Below are experts of layer 4 (counted from 0) of a mixture-of-experts language model. Rows are named router (the router's row for the expert), down (a neuron's output weights, with its number) and show model dimensions 288-383. Each number is 500 + 25 x the weight over its row's rms, rounded and kept within 0 to 999. Numbers have three digits each.
After each expert's rows: a language model's description of what the expert responds to. This comes from a sample of Wikipedia text that the model never trained on.

# expert 11
router:495492456497514469503551535516476484509514489536500597528535532464504466481557500497512470496460521515487511467505478462513496493442478479490474519494480454536425527492494486504495523452458469488472480473468506516472504548552520514538503526506458488485504537485494484518492496506492491492
down0:502493499505483501517523548526478496476512530518505489517519477541520447502515491512504543490488487531482497463514503520465530508531486498507515552461437482496517491503469529460500492551511473513536518453474498525499523518538462498468471533491495493491511561453469529524522507514528509522
down1:492523505484492484528440515471494516493542483503492470512492492529510494493491487480518494525474465464533473449444504478468512460487497516483509478504536500535464531482462470503486472454500495494481486499513505475486507493539501498481497481504461512493485488543548511527487524516502508514
down2:477499475517511523550481563483495485524454521447546496533503522515515489513533496522482528526465562468501514473507513560499504497488497476511472475494523468510498516486512515493506529465514520452446514492476517499507481500477479499511513486520469487482502503492480458479472507472467507501
down3:549514477542545512469488502532460532505461478470495523460489554481521488457492438532516521523498532574496499539493511505509522487501497497480542513497499478489534505489468546530463531450521468485544507513463481502467519459500536507508497520483464507470443547470481527486506530473522496499
down4:452475489485475529453514503455499508553474500476496506506514537502499494458495483517484490526562546507499512505499471475554486497542512496497505516458528473494481466502563499479473498532506478494477498547514498446513500557483519545461504514467468495468487520525519510549504510459507470532
down5:518550482476499477474513487510519462491492497538505506500469470478463536488462488509479506535528487546471484531519501541450541525484559521543508518489492530514511479498501500512507513500508487507534473546452497505526489538524448478530483462509500496511455512510504511444519491480466515475
down6:543483536517500497535484523498475486516510481507518445520488503511510539515553506482539478507477463512501553472495568502583441534506535538483464518513482535510490486524530525539475517476505510494466466501482521524498492482511467478463521494537515561459506522527442486534487488477466526487
Description: Commas and prepositions. Commas, including in dates and numbers, and linking prepositions or conjunctions after a verb, such as to, from, after, when, until.

# expert 1
router:486517512465512516478496494491496493482472521521541491511455517518500486512472498462480525511503470509460475481492512499466472514487483495485496432529498501565486466501515495458504516469481454528491526529522530505503518512496467496490495498502494476518498499502523503470446485456541504444
down0:545491500515479456527531506497462502510515521517549505538495464498467508523461478507512510492496514502519465460524468523463474471476471541486512484525529503515580489512500469464516501458487470472497448502494508509444561533517547472501505470494501515513511515498519516502500499526529491507
down1:511516469506507461490513511485477504432489477491520529544495471511489503508528489466453496498492561516493490470479538521506455483458503482507519528515524496523503467512495500448521525497502482490505525534524505508484492520455506491476515495482500471496478471480482490521492493547510488478
down2:514504482546487474482513488513548490471500492515469476494500491521499528481457515456462491532521459516503512512535560517481489504487453510468537517461480552490528504494469476542489500503509500515468515481489543491485509483489506508507525515526483491486507471516482555513550512563463518543
down3:514539493527492508545536487494497547505487476503501519506514521495479502519478471474510521553497547463532504503492489500485462485564479519451496498507508503527487496501476477543524473509508493483531512505490511471485472506500461500487500452486512514528503484484503516500511532522490485495
down4:533523490512519484536516485508514537480485514489509550471508532519528469543499494465501494437434516481524467480525489501454476516478495519500477541505468505470517485474473525517497487530500504529448519495534548479492539510473527520451497497509543475532492476501533511494515487521473499461
down5:475543507495471523494501438514549538507488504495481485533611518499531504526425487484483475513526478494449488498501532484483498533503511492464531508491558481476549547497478512518466504513503495520516521524474508497459514491470533523514540505479477505510480489498491528473492528454467479506
down6:488478502529487491487462486504498533475485551527511470515512522509510510526527491530510479495510475502475504548490460489515446517501534500505538515496545528480472512492484515506503489487559458524485520481496482555512496502469486467525537514538528508489539518515480522530522506523479499511
Description: Agent-noun endings. Word-final pieces forming person or agent nouns, such as -er, -ers, -or, -ist, -ian, plus member, player, Attorney.

# expert 19
router:509496534512471485521528514538486497459496518530458514518498482500503555468517562507490492510551535494501486462483490464503533509528478451490506502485488462516471519554539465505522497502483511541492487511502489496480523503516536550531539495538532479521528550490523520505546457518449510506
down0:493462534481470498510493490412488479463462492486468493498510496463496503498523537504481484511494482528468520506510507520508505512478497494487516496458526522483511480538484494506504461489514513479519526495469534491501526489540427525492519461498503551467527533510508471476449506500500475506
down1:494546530491499524492474499510505515488532533488515537516530508489512507511502492493518544499513520534493497450521499529538459507498505485542472545515503490490472502487565472537527466509534497493487496513504539468486499483505555480479489512515511472471482513486520517531516499512471505507
down2:471520493520514541509502536510500474490484483537454495566505489509527490474483495527524489480460532474532535471496531491479486561494498511511504486503475491523474496478535504463482476493486487523559517503533496497499491554517512470514501508508460501522472493468510478459510503504506493501
down3:461501534503506534513519522524500475505555464461511496522465503537518507484507502496465443498523494462491498502522524502505493480483503481485480517504485513429502485462477499523450495507488533508493463507459500512519503559488502483474488463490467540485465464469534518525505457547536531492
down4:531489509477504479501506473532522512534522521495490487543519470513517497529553484465459546524534483517532485454516565516502495535496491511513500502487488450535532492511474471518519493498462524498527484526507500461514488450474535494510497485519546491478506510502444483502551556480513508513
down5:479534497523484525527509532494500486474507503470551498464524517508548477498482498550476484500510500531505481474493514505467545481502524535504510489478475497583530501476480530506523471485477493453546505480482454508510498500545475525512500470500542512482506507507516536503509500539493515449
down6:456491491540481507503519520460522510501495518492497454519453485461507452518516470507565483489508489514494478474526477501490531492456506500465497484520501476472465482505514480489499504516471468487551500477476490516551490476509462509473496524541476494496467537502468486478459470507502494485
Description: Abstract noun endings. Noun suffixes like -ation, -ity, -ism, -ology, -ship, and common nouns such as government, area, language, project, tour.

# expert 25
router:518462517513521538476514496504520510497474499509479522526522485479518505537523510512520482523561487526485531510463473511480489488492492504538542517490502467479482534518521551548516499539502507499483471515510449522472517531525497438490514469491512518463520482510488511506505520517513507460
down0:522499487479469477537511480519534509545525532499520480481486505510482452497526492504473476493485513521489525524440464499498496513493493480473461491492509534562506519515498485492526523444536463509526529506454488534502523514531523505506476458528465470541520517495553499475444523531496475490
down1:502489507514475494498487515490505490557505452526492525504434501535497540513507509491463442490479477528462529524573513500548493446486537512494457485474490485462457507495499491483483520491483501467461462515485488531489512486507504530514477470530493503504514514477549487499486485504487522505
down2:472536479541489460503523539462509452490444529485491533502486468499501493521484495477520501475518495507501479486498512520541488497525503492447517469510472538500472476466493481484534477533548516477482525497522515527489450501483487521504485476488486491499501468469511454482476496476551522526
down3:488476490502497518488527490514514512517498498531480474542491537489521469498474499469464468487524572487516497483497539453468513501500489492514506492521479512485479487570473447492475495501520496503496490497507491521503506499510445500525491506510494481511533491477505500510511507484505517497
down4:485524504491512512518449440506470507525525467545505472494495516501478501507518523482486494488527477538520488514470473499512488495567495482486522482475472554436504489507483497530478527458462525480484524473506488460492516512510485465487540503482517538521514460460529526465527471472500471512
down5:509546541522501501505511513513559539547548518445442484493485478502458504497529510493498478509520467506474534475489507493478486535474511519501494471532518493488527460496494473530467471534436503517542498531482492508497498499512498506525498533457469516462488499445556468527468506505524490488
down6:485449483467511505475508476560534478507504460529488508491471510505490461515496526514505490527467509508485484459488513498489504486533484439546508509533453503516576539523510488451480505533450471518467480530482515443512504515488477517560518504523510472512506522501502440474536479496491513491
Description: Foreign name syllables. Vowel-ending syllables inside non-English names, especially Japanese, African, and Italian, such as -o, -ano, -ru, -ang, as in Nagano.

# expert 15
router:468525504486521490549473506487557510527471494486482486456523528525501501513513506530526483509528513502473540543508535505548508523561470529509493468524518495457502478463527477494502506511484498482462487470484514501487496490524521487495474521451524522492484499496506455513497488492510485490
down0:515493501535458548495471519516442505503506480476486515523522460555467544510497492490473510515488488499502501495510501491506489509451536508444480474519492528485502507490515498480537499530502494492506562539488489494441467548468556476499496520544435513483479473484474489495499491516509496486
down1:503514497471521511481507467502505481505504506487456473473513502487538487501523490511512511489507480529518490477501516491510506460450473522516504462527518553489534498518509473503483485554528474513536407515504519488500484484504534503507485514476508477484484505482482507512512511513520500521
down2:468469489485521472510492489494526523515519526509552496475480490510509551483472502465524486486510529488485487519486467528485498510514477506517493492474512504483466516519509460513539456509513499486492487485481506458483533498483516499500509518500492488518507494521533473543510485512464498546
down3:482456491500499487507509483519490436537512469496546512499505467460475471493559475489466468519556501513505516510475491515496497470505558510461525475522505471472529476489509492491458511464463475523483529518498525528504485452513526490537445489499503508519500474468474547493548470489511458511
down4:541529514513481483483521484503478553474526486538520519518480472476451474542508511495525544512476515523512513499484488529476517507480492534497518533543491495502475478495473510504513557474506528528527467494489514471509529515543488466508481498502514546522459500542456487436473511523496487496
down5:577524460472517476505492507518501520489474475495482461509455480470523466502452430484503527500502509553500498488513506517455471539488522484490524489499514523484501486492448487531474477531459546541523494536447519496462501532528489484486514460513466485511490530498487495486517534495495503467
down6:538523465511523501495540513479497481501511499485486511513465505501464507540474533463549507478491505517526510465479491482563518486530486501514487463507518513501463462509454510512526496523455483492513471478465498519522499530492458518487489488466462482506474492538465541510472459466449496424
Description: Prepositions by, with, on. Prepositions after verbs or participles, such as led by, confused with, on stage, plus under, against, between, including, due.

# expert 9
router:470519477501508507509530509471511499520500510497506499498462543508471484514516511517506490512536472497519491493464526494582531493455501483553508457526532521500488525507499483484473490480523483485476491529463524488494498494520516496490479541505500482493446486510516558473487519465523478495
down0:550567505499486492485507482504480523508498489515519491534549478499518498471482513515478498498472472507528541496561515484506507463489541528468516504468531487494517509512528520512464496503485525520513563533522533476493509468489468438510461543517485500530491507525497497508478533513483521485
down1:511496541559500504505465524502485504483472478496530483553499529525508552452518532519522499493450491515491496509513483532454517522531558476486510541531499492518486503510481477498517517509507507487471485454489494500463479515505456469514472511480477528520502497498526510486498460462497544534
down2:519504501513465467532559512486486460499531492478502504445499513524479480488494515527500525534487534488493508521483476499517500525541491490508502500484482445505452516511474495489496477468492502517505522512500542560473477500512522530512496509531509522498493497467521449441486491467545503499
down3:523486578475484514517473506481479464511456472447472506527501509536494505471489520512481463508484479494522497483503470506509479520442484462515472487470479487490514533482454533474504526511500546488511499519522521528491476460507511475492504518513511507535467543443495449494531489486448551517
down4:470515488530487508477486512505507467488518516553466506521512521490544497487532501509545481487453493495572512507474509498453486475502458471515509512494468479471473520474460525536459509524498492511485497486438471493459494503538509514527503424479471501480541511464500513537520480480472479509
down5:465512487496478505522470508489498546492539507484458462472489516506544492512512457490495514514494538515524534547492539493484478480506462491498501517463529478478488495490497485542479512522543481492448476450475509512481474508442495488544522460523491475477523489470517466497475534533483508451
down6:515472462487514457509513492476475478523483478488522555502472568443498498496455471540464537501509489481514498511485479498537513512482476472518512492494474480539516498462511525482492500538511516535537485480482551497535475508515446476489475455509501462515503485486552518489496482496483488521
Description: Name-internal consonant pieces. Pieces inside proper names and rare words, especially y, w, ch, z, k, as in Wycombe, Willy, Hemidactylus, Olcott.

# expert 14
router:465506532513520545493531489512493485487510471464457500515455455509496515489476477532499501485453503478518454493452519528491512485471502456424456502500489501491460532473473523485483492502485543536456480498520495502493496506514464445510520522512538522518450488493491513491461478505471483508
down0:500543480467485500513466478489486487494535538554546513525485469465521448489487495484487508561524518459528507500488521516487466523527536511514506456484490490482482498540508484461485488483500530483584490445484511511520514496495507495483507467458481518512511503528522522480517475490506475471
down1:518551534531486491491489508502486494509480460536529569511456534497509471513472491467499476477535498492523556550482495498516497486500497485489464476462476519470498483472476472493516523485500517477510478526526493511498541484503470517499534477507534479498522495501522522500523438478470518512
down2:497519537517499503529475503509572467539488494548462506465470531497487478496524452508498487497539518486505501500483500498473504515475466495509515536482480496478541470553470471545475531480475441492473526512499519541516505521496520495479462479495512492516499519503474485447543482495520478520
down3:477499489507561509483459496468546499488480466516513513533517499482445527479493488487521452551504548505496494467569512463542511521472477470493494472487543507498503510496473499520482524518518453493495492469464518525518487535486508506478546479486514497516540453518511471474533508461458485494
down4:509526476486492535537532528462517492511495532520488509476515510497519531514501526521510482519498469470526487528545497510496446455513504474497499496501479474534518456473481510513472480537510493500471527474511492523502463504481512493486510521493459548488535551499500487490494529464508461468
down5:412514512499533498503501501495505491464520486506497537508503541504429475520502503495511475476497460471495512462474457490464519495487482535527516559477466565495490509466494528512533488520466529555525528459540511479536544527473519503527492503543500511519520501484499508523517454523459471495
down6:503484469521523503476520523523509471502497498500508524509482542498513497517532483473514497508533513494473510498474522551543480535554524511456502504513497476537530488494522491503480505483505515475547489505500539483482523564496516522481491519505536521535516497531484512491545479500520443510
Description: Mid-word Latinate syllables. Inner syllable pieces of long words, often Latinate or taxonomic, such as ci in molecule, tic, ium, enti.

# expert 12
router:456505536527471451497479477515489493524487513456513460482458527522500463507526460520520514508503475508497497507519490490502476490539455487503456533451524488503494517500477483493515498491499496469506486490454474478478543500461481507485509511504531477482473508470486502489463530491570523528
down0:516485511462505539531470491555500526533521508534466532496513516519480501549531497461559454525481523519482488536521503469506481499515461468527495513491513476474526539472474500487534444539530504523484497437536549527504499481516496503493471464489487489513438520502470488499516543480501521473
down1:514485517470511518492451583505484504497505513470539535505541496469532468507485511514512521467468504519460477514504478489509482495531520549515509527498516506501499456511474481494485472496515519500499526520491474490561520523494485454531513483521520472514516504479505476541510495499489500482
down2:513476504520489532464527474543466526523485464496523511481459503522480537493473484514507507524454458447516493468483540469516507515540504505485489486483526515492479528490479500473510536502475518525534531481510472525476462459525472472460469554469500534465487509542497503460470473548511499460
down3:548524481494510467521476465556492532498536490468507497478492522474505506474491519506553513491478480512438499514454511504444500509492464550568510477489464503509494520485509521506485462499532513498526482533484506511450496505512540485514500536522600496503432503511498503481494548514499464501
down4:505510516478518509503501497558537519465539498487495526491483498463505511538506513511464461520508452482503498494566509515506503493510492470499497498506492501509518499476530491475467479467556480493479537513529504538590513447512530458532478508486439479524493475490441484463547489543480515502
down5:477466507482518466512512548506523504475516515515515515513520510487479503527506489458493480465491535509518553534476494494467531520506493506484471492485533507511524531493490466525466474556450472502459529456500493532517528514477493505512545524458454518553490477490504474484506484518469497478
down6:509466482502519497502495490458509479508478525533520481410499517502512490446465496516498466518422507492514496503487506506539539539517541498473476538496482489508518521477479486480517494478513501554457495548474497503492481507518468507475539529499519495528506501496466508550462455469501485553
Description: The preposition in. The word in, and in as a word piece or prefix (anti-inflammatory, Helsinki), plus at, during and prefixes re, con, pro.